{"n_experts": 32, "vocab_size": 32768, "qk_norm": false, "init_std_o": 0.00654, "init_std_up": 0.0346, "lr_head": 0.0193, "final_lr_fraction": 0.02, "doc_mask": true, "train_tokens": 595600000}
Below are experts of layer 11 (counted from 0) of a mixture-of-experts language model. Rows are named router (the router's row for the expert), gate (a neuron's input weights, with its number), up (a neuron's input weights, with its number), down (a neuron's output weights, with its number) and show model dimensions 0-191. Each number is 128 + 24 x the weight over its row's rms, rounded and kept within 0 to 255. Numbers have three digits each.
After each expert's rows: "comes before" lists some tokens at least twice as common just after its tokens as in all text. This comes from a sample of Wikipedia text that the model never trained on. Tokens count by the router's weight.

# expert 31
router:117124121116151111120101139157173113103147126117124168148106091134145140056125106150116117124106136134143125169104146104136109121129110133108093129083137108147139125152133101095132099133112102146151172115098121118098097131129112098096136147145145160138078132157117147144132138131196148131134112163156079104123145130106124089156182112128116116161114091157125098097114128118085057127145126138134113111167154144114135135124106126141140139132107127110111112142129116174137110119121158103119118019124112133136120098146136084101108131089127085109163090147111107145151129126131141142
gate0:135150135107138117123121140129173104124099145118171157116100120145153139118141140108140111119138124147150140122123139142134117090147140189068113119110111166138158173178139153131158131145110090120125157154125068107113134098136114122120119128166127065174118147131127160145207148134137145132088112138138073142137154124131122106161161137135116099135112123137154102131126156090089138099109098155161084113126136140065170159135159132144128131119134154105132101166164189178157134140100125119120150096116115113146114127129126126122112138141167132153165098134133116145120114125108141166
up0:124086181169098131135145144148079130093123129148142079114129108102148129116123108153126125151097099089167135080127085143169095135138108132116119079143144117111138127121112148148120116096128113156173161096128122127104123129158134105146074082137126143148107159121093110113121125128134125116130154117142175145146127164147113134133146065149142136112141136150112145144129139125112181152130131169109156091103134139140134112167123137126084131138113103116143187124105131113137135129126111059142142107116129120114141117141111149153083137145163177103131105140059173103107157166135125142
down0:131115090140125158159097139148163122136105097140122110123102127194121145122133111120093119148145118118101106158114108123132140133143122143113123115092124122125103106101112094093112096141155155146126187123075110142157085148140137136113109152110129143099144145134100120158125130120134174149137099137117110127111111180079163184117083119144088168119117110139133144129161105134129166145086115107126134146151121138175096103135132147147110093141157110128117101108101153122058117134102120120139115120172155132162101147117075167098139098131096135162117162129105172092132086105132141094
comes before: "1", "2", "3", "4", "s", "5"

# expert 23
router:091148103102121134138104059198152086159142153123133157132091122132136125122139095095141153148171128148139120151130133110138110101130163147141085115129122086096130138121105075130132108110150165180157137137127155122120118155128133140122097143123129158112110122115132129115106143176119158149125129134088091105163117116107148069106142144106148135124126081110164165146114108118123134092106143106103155093175099105127126089139116134153115165144159147128084138148140139120157073124128138132152087087172129128102119103142110140057143130156105135127159106104098126117122121118101142132
gate0:131113086155156145109137134114101119128131118115114116137085148099110151106133160118146137167153137177108134090102106140139138130145146176153099110155170124139151123132066128097069134133099133153135128165127141135131188195118128173102174141126115155157180088103092099095129131125130159178141119120123109124095145132119138124162116119113138112148138139134121180123154122178147139140115119095099150098140149144105114131157112105110137155143186122128108134136122092113154149101147137166121137129126133114135100087118155141097130151113133163158142118077157147095155154122151131159
up0:153089148132142083140150130124127143136093141091124119152169139136126136132169133122094098096141164186095077113123146146140140125098148154101101153121110116103121161059155128129088159116126171102146125130143127122163132145168109149110118130166142163116137129124109115135120148118124123123132123106135137130084163120160098143103109141133150139149138084125125139119167108111089126138143133105125110177134142110126150091148104117166127139155145144108099150144193113120087135127126177111147093112128160160148175126151135112129106101138087134185121099179173158143134127121125108181
down0:112156125131142142153087144114126119120099132076161154139127118113108158125113136139126134149128109094163133142169107181089116143127133130156119127091128114149157163151125108137158130110101122131087095127131127115091110105135150113129099118113045175103175123136148094132100114140152104135143120125116128109116127123109081101106108145111111132112140122136106121133167110168146177163132133140119126150117137138125109179169097127107075074134124124127130085095133184109133131160140149136132086127090117094123116141110122116101152160185106114112171111124128148154129075121126095074
comes before: " |", ":", "2", "|", "=", " =="

# expert 25
router:081147103148171129139157114117123109122112134143142137119081144166150108126136123148143120117111088141134137172144146117136101112124118166106132121135125132166146119148109116121102149115139133122120098080135167148082154097122149059134094132129093116087111152106109107109134085104116115175140114139119128148110117153131163087135113138101105106126139109170108124118119117119109130162136117140086116164177094140148142160138140142128160092110137162091137136117146145144117061142114144140183119071099118103151141146069143138103171172152084135082139135096113126164118136155143118128
gate0:105119171101120143127135092152130109129124101095149158118117096137116140112155128130113156134151147138120135178116109205122106133165161158088150122103140137123063112134104134102165138101148129122108139136155104131085132090153147111130123131105132125145075121121101127108088076153101141109138146104146113127137145127086139067128130090121124135097100148150102133078163130136082123144110132149132140146151081105114114133185134118141141120132111153063138153115103120119137105125162142100132138090102126104099106101101154122105155131100085082107137172101117121130111121114136126169
up0:083096102121105146134116126125137146105091089134148142144129097143100158142086131117160145108146133169142120110112149140161125121148110151137118154118125133112133125132126120138110116112086105084114122129122119131130127146126147127128105175198156161139167134096138146156162140130122128159094108122123102137149152179133173110159129103185134120146078105123112116131135166135134103096135083199076193079108153124138157117106169161118164140128149095100093129125144166093142145112114129110112117120168123106136120100114131115169118140148111121163128126100164100130087092136118143125
down0:097087139143141110148121126153138105173142136141114134121135126117157177129136123160100157142140127132142084130129129157109154137137174136061133104140141086113160083118118124098126089144109106103123135140160135136140158129175108101137104116153137102141101096121151094097120124148163133152182132125109166122097140156139118137118134134157118113127133135144133159155092102129137129178097123142147099128134102118166075105132122093117137107156179145135093120180098150095104140130155117098127130136156112180121107099148130108120153149166131096099089155134132045140147119107109091137
comes before: " ", "\n", "–", "%", "°", " —"

# expert 21
router:101146189100156131125144126141158115103119161120146182126129121123128112121170112137109108094114108169129149119140155108133118150148140130100136135127188132133108133116122100129114099165139099183177102176133118156107123157183126124131125172125141161127156117110110157070131136146119202123130079128137134145123142140107105147137127132118146125157145154106100145106113151115142169145143069135177129139127144182093133120125110144133171116124192144097112111129126136139106122118113128097150139111122113161131109116162113139140125158123109125124201179125125117163148146119134121157
gate0:115117117143137120134121084174142084095126164156104135161134109128117139109143107119112114114135068131128107135160153125142131086155149113097106157133178125175133105139182144121176136142139204145162074103136097124100105079175163132143140127138117153118132148140116134083101134135149116130142097158154103117111147101109132148120140136134177156138122112096148141081137123144147110160120072105165098115138172139130142118126085144137134095134129146137145144124114121129080107104143159122135142117087122137119120127130143114120123124123104067102155142132092095138108087099167120132
up0:157106122121131155103136184091102167132110104156135162119140123090133119102133131121086136144085153098097110161083122117102099123126125112139152080090135154116127110106081114150105136126134094143135147132096152113137121147114159122124161127137144174115114125106134161150148081156095153166145103134109116071110144103135153169118130164141113140079108125105151145158109154107148139168138166140091128158084116101160151100191131105107104103130129139135136127122123118121176123125159158139095120116114161106120147134120145167106073131119157163096112101133108128119141176102135106128
down0:082142126163135116129138130131137114103157130122136184135122116132143080096122128150144142155137158139107159098112130156114134150139169143136137148121118076150102137183164121115143124136142165097128142117126154097098094084118166101136103130149118112159114192109117118142142138127192094112158101133143125170165135145164186127154148111119133133177103155154190100180138152094102129135129109115142119089156101097125120114173144137116116099096103149136137138079143120123125100140110135135103142138116167101136137105183112124103148108181128112126110120122123111133095102141123132144
comes before: " of", ",", ".", " in", " and", " for"

# expert 8
router:117140157135135122143131130098123131150149138128130166148071120142118139114153117120113147143120094130138131140156135108171082151154151136090138101122172128145150163121113099102135123125139122147116125149077087110151125157141139120107097169100134132139125097152081143118133133150150215145129118135126126175133113161111106144167104116098152084095127146162124161137127127095107184160160103156111148152121107176091127135153089147129131113126172140121100132130126077192162104149120114133181136112132102141134117095108109158128102165123126093118165122115121106154166151131121152114
gate0:136140170124141132143147112069121105142152126127169114145070143155145091167141111122083130097118132180103169112098165122161127121160168115096113086120131135107139173147106103133116129137103154105111089116143119105102150128101152139106078153100118125156085131138127090139147128170178148131120103154139167106095118140059109117144117133143130154134118116138134129155125120131102119110140118118122119146111150175117105152120110153137161130167140139112093138116139098157171102149088110138122117159134134108141126125111093143072111170168119151109158123143137118152130191118121127100
up0:119087101132120119133132147129127110091103095132176141055150109144121123101102171125105099172128110108142147134095133137106134118114090127128122135178115092111089127111134194128103071099119153151136117125159159126159121122124146129096144176126123121179114183120120126135139123145088119096120138138142095138130155164186120086100151144127097163139147117102093104157129123148117164122117126137129111160095183115126141149128114126113133155113136163139156126125148145119133121152117131109107180145141124135076149127127083158111119124119164104141142067120133156121102108115082121135
down0:128150132124171164114104102147107148109139148095143134187106111130124154106174119135143149166121133116144124135104152178116134151138182153135102126133160108138136112092091120104215089144142120126108108128098150131124095112112138149128115117147127103110138124100158164133160142091114084121120141162114121078164151108114135160152161144115137173122154071150112089112098108103105158127099187142127086122099110128088143097139175116168130149098136130132151095145105127115113133104123112116186125123141118122142121143085131146142096136128102118114107110111148126160145086136126127124
comes before: ".", ",", " and", " to", " in", " of"

# expert 6
router:122138172141142176137149100155106151117115138114116169179084146142132133112164140134152098127134089158107129145159150109139147114138121124059118145129152116132124178126149106090132106160125158181146097157131106128106123137146113139111114171119141137162119121180102157096130139153158206156115106127122120146127128129137111131127103108150184095175148155128116129115113127150104151132143091125153144100128101117094138125152098148171148127155178133110161115122134155120166112090128161112154151138113134140124124101135103151103177161129115082125173136142122118156101147140118137166
gate0:070126138161118137124146108117118140103111139094155133140109129184124185077149133131089115126127119128167129149130126122154104112126142134165139119111119133115127128157100124098129133199104148113160123094141113130143142157136087182127095122148133140183100143143148129119176130142108151131128113151092140135128124146161146142151165100155117117148125112182150134129145131107117188116106122134115112163107105124111120147152090127135161127103135119126129099049126110117174138127086128096132136165138140170126169087103130128128133149157143108102081084158120107167088116156124113135
up0:074162122080151131114081112130138158112105158127120114107115176108128104125130136135132120114102167130147104158109081160162085148096122142167112138145116172096121069151151122136078103155110163105152109134116112108102137083170115102124151135125145135131132145156089097138150123083122118149157127119117139132131096138107163122171121110160114084122129106108132089161151121089141139088126130091118110124139099119102124120087191126158146131156103119100125121165152125099114086128146107114137100124142156176147143135135103121082128080107144106119098143133132134127140149136164108153
down0:126144181148157082109131122137144147146131115123111104123152149166157179147088143105147138119131134105116124110124140120106116173127099174072116110145081111098175132105137145150133111168142102145136151159116093126149113137128166126130131129142127130167124095172104144144124147145194128094159120124123138152110150152147045092140138119116135121105124130119121120131111122146138127123134145115149095119096141079091127101141118126115121131079154130089138141096078152176094145130148108082148134082127124114126133115130136139118121085125149174148145100159127134137132124177130064125
comes before: " of", " in", " to", " by", " and", " for"

# expert 20
router:130138118113183082130145117158103129122117136121128186116095127123135130152138117117131108158113115155107098163146163123113100157101186141070094108111105121142146105158118136129112154150128132108133098087136167149111157077117163126124094184101119097077123118103118137102135113112144085161154124113104098151128134150139138072124138129135090157119102107140117149119087130140106131139155128119135067148185086144122133176154139141145179105112133157136114120142110137162130097127149130113161118071137104112139095141098111115132152131138110107075106139119130127131114141131161153154
gate0:142103154136172093130102145120129137064101143121124103151164125143120088102140135127130147148157119140137088140167139179126155101124136144097074143136109156108109136126127126118139133194202135128146119142125137140095137150099093157146102115158117111114161121133176161162118181130173121103142118119142080123143129153118154121124148120125148115145152150094117135149129154160130125138124108083124111114114084118141125177144126166114164154145109137151118162107127078124116123100081075104119150136131108127130163165100125128143159145110122096160143120117108150122108095122100155083
up0:119143156133110106107100128214144147137117147106110080105131128160176129085143110097110110095117103138127077122138095174136119138109139097147125112071110152197129136129107139089143142102129123146141134166121168171128124105123120102151136114151056125125135135139090112106176151117111117139082104124143162147145129128153152114097168140126136126132132127125160100136141150154148102145101163110135172121107168118099125122132114089140132135121158113134163112096167126133080141132137094116111144108121104176130158122071116115134099122154112128100120135143133134101114113161152121142
down0:149138125127162113129109165128187096123136193131118128129131126133088183164142144195153160164116129131175109148132126140156169123167163125111145123130121150123125125098190124163104120134125125118108141145116153151137109156095146117138141161097127135117119134115114116113123076115168106129116158149118156162180115131157112150135145091138141132123106118128118107119083114172141103131175084165149112114144124122098119075115110148159113105119096126131108155118154122167160090124093151141140119094129103121118133122110122119112142170142130126063110131096161089129118142127174112118
comes before: " ", " —", " W", " \"", " A", " +"

# expert 9
router:102139135115111108144132098141126115130139125149124134094094117146130144104138139084152133124157110191112147154120145141118132135137117170115067139128142131117139097116086083132120125103148166109176112128118161114140106143116126157149110147124130131087169127148143142111144152175163209139093125101126139150104130145100149073119156148133140158108156092107148159128119127097151136139107104089120108068150093139086142123127145158132131161108167185158130160133101138113158094153119132095163121103142115145135099113149117154135139125144100148117163096139137082180143086125125129138
gate0:174150101121121116122132150160152093149117153158088096134111136129139111134153128094110146151156120134084165127154146177111119147152126112131107111121140161110153117110113104142156121139179134113099142135065131123136162139143121086098105136097130104137096131142159159102133102154126175147120130134121162130149170152120085143115149139138147141147125134134151137156145119159171137145118127152166182123135124159171120160136123084079133169152173129155162096088113105152122117146097115130189142117147117097113089183108097124097118113128127124115141088130163104149156121156107149156
up0:129125095100107131116097102146145127122127123167158154116111132143124157106148131151135114128094149113110129095160142128091125179146124148152142113107092111104152132115111093101153148104133163131137069125132132182110117150117141133150138121159151109163184116166129106187123109136159111135107145122152101138099116123110161180109137120124177163138145118137172111139116144124112099130145163134162107127152110113148106130147120091116143136114113134132179075122119107143138080170137108112123120118122109117074075116095149127077110111137147124167159116154165074172129082124128145099
down0:126150104096103132112116124140106103080137131145140163152126111125071050148138102195172169155125101106123152120136151090120094124124147094156109130153123127129099153113128125106045134133129133130172126126162118144134119126094110147125126089121128103153170146135111157160181139092105111122153139122122116162115122109137126164115139157073090115109113136119099125097118122154142164128156123121138143159105151168136123104142130165150138132186110100104119137126171116138144084127122129173145120109128118120112106157091146107111106133099127114139100114125125105088139123155092108108
comes before: " |", ")", ":", ";", "–", "/"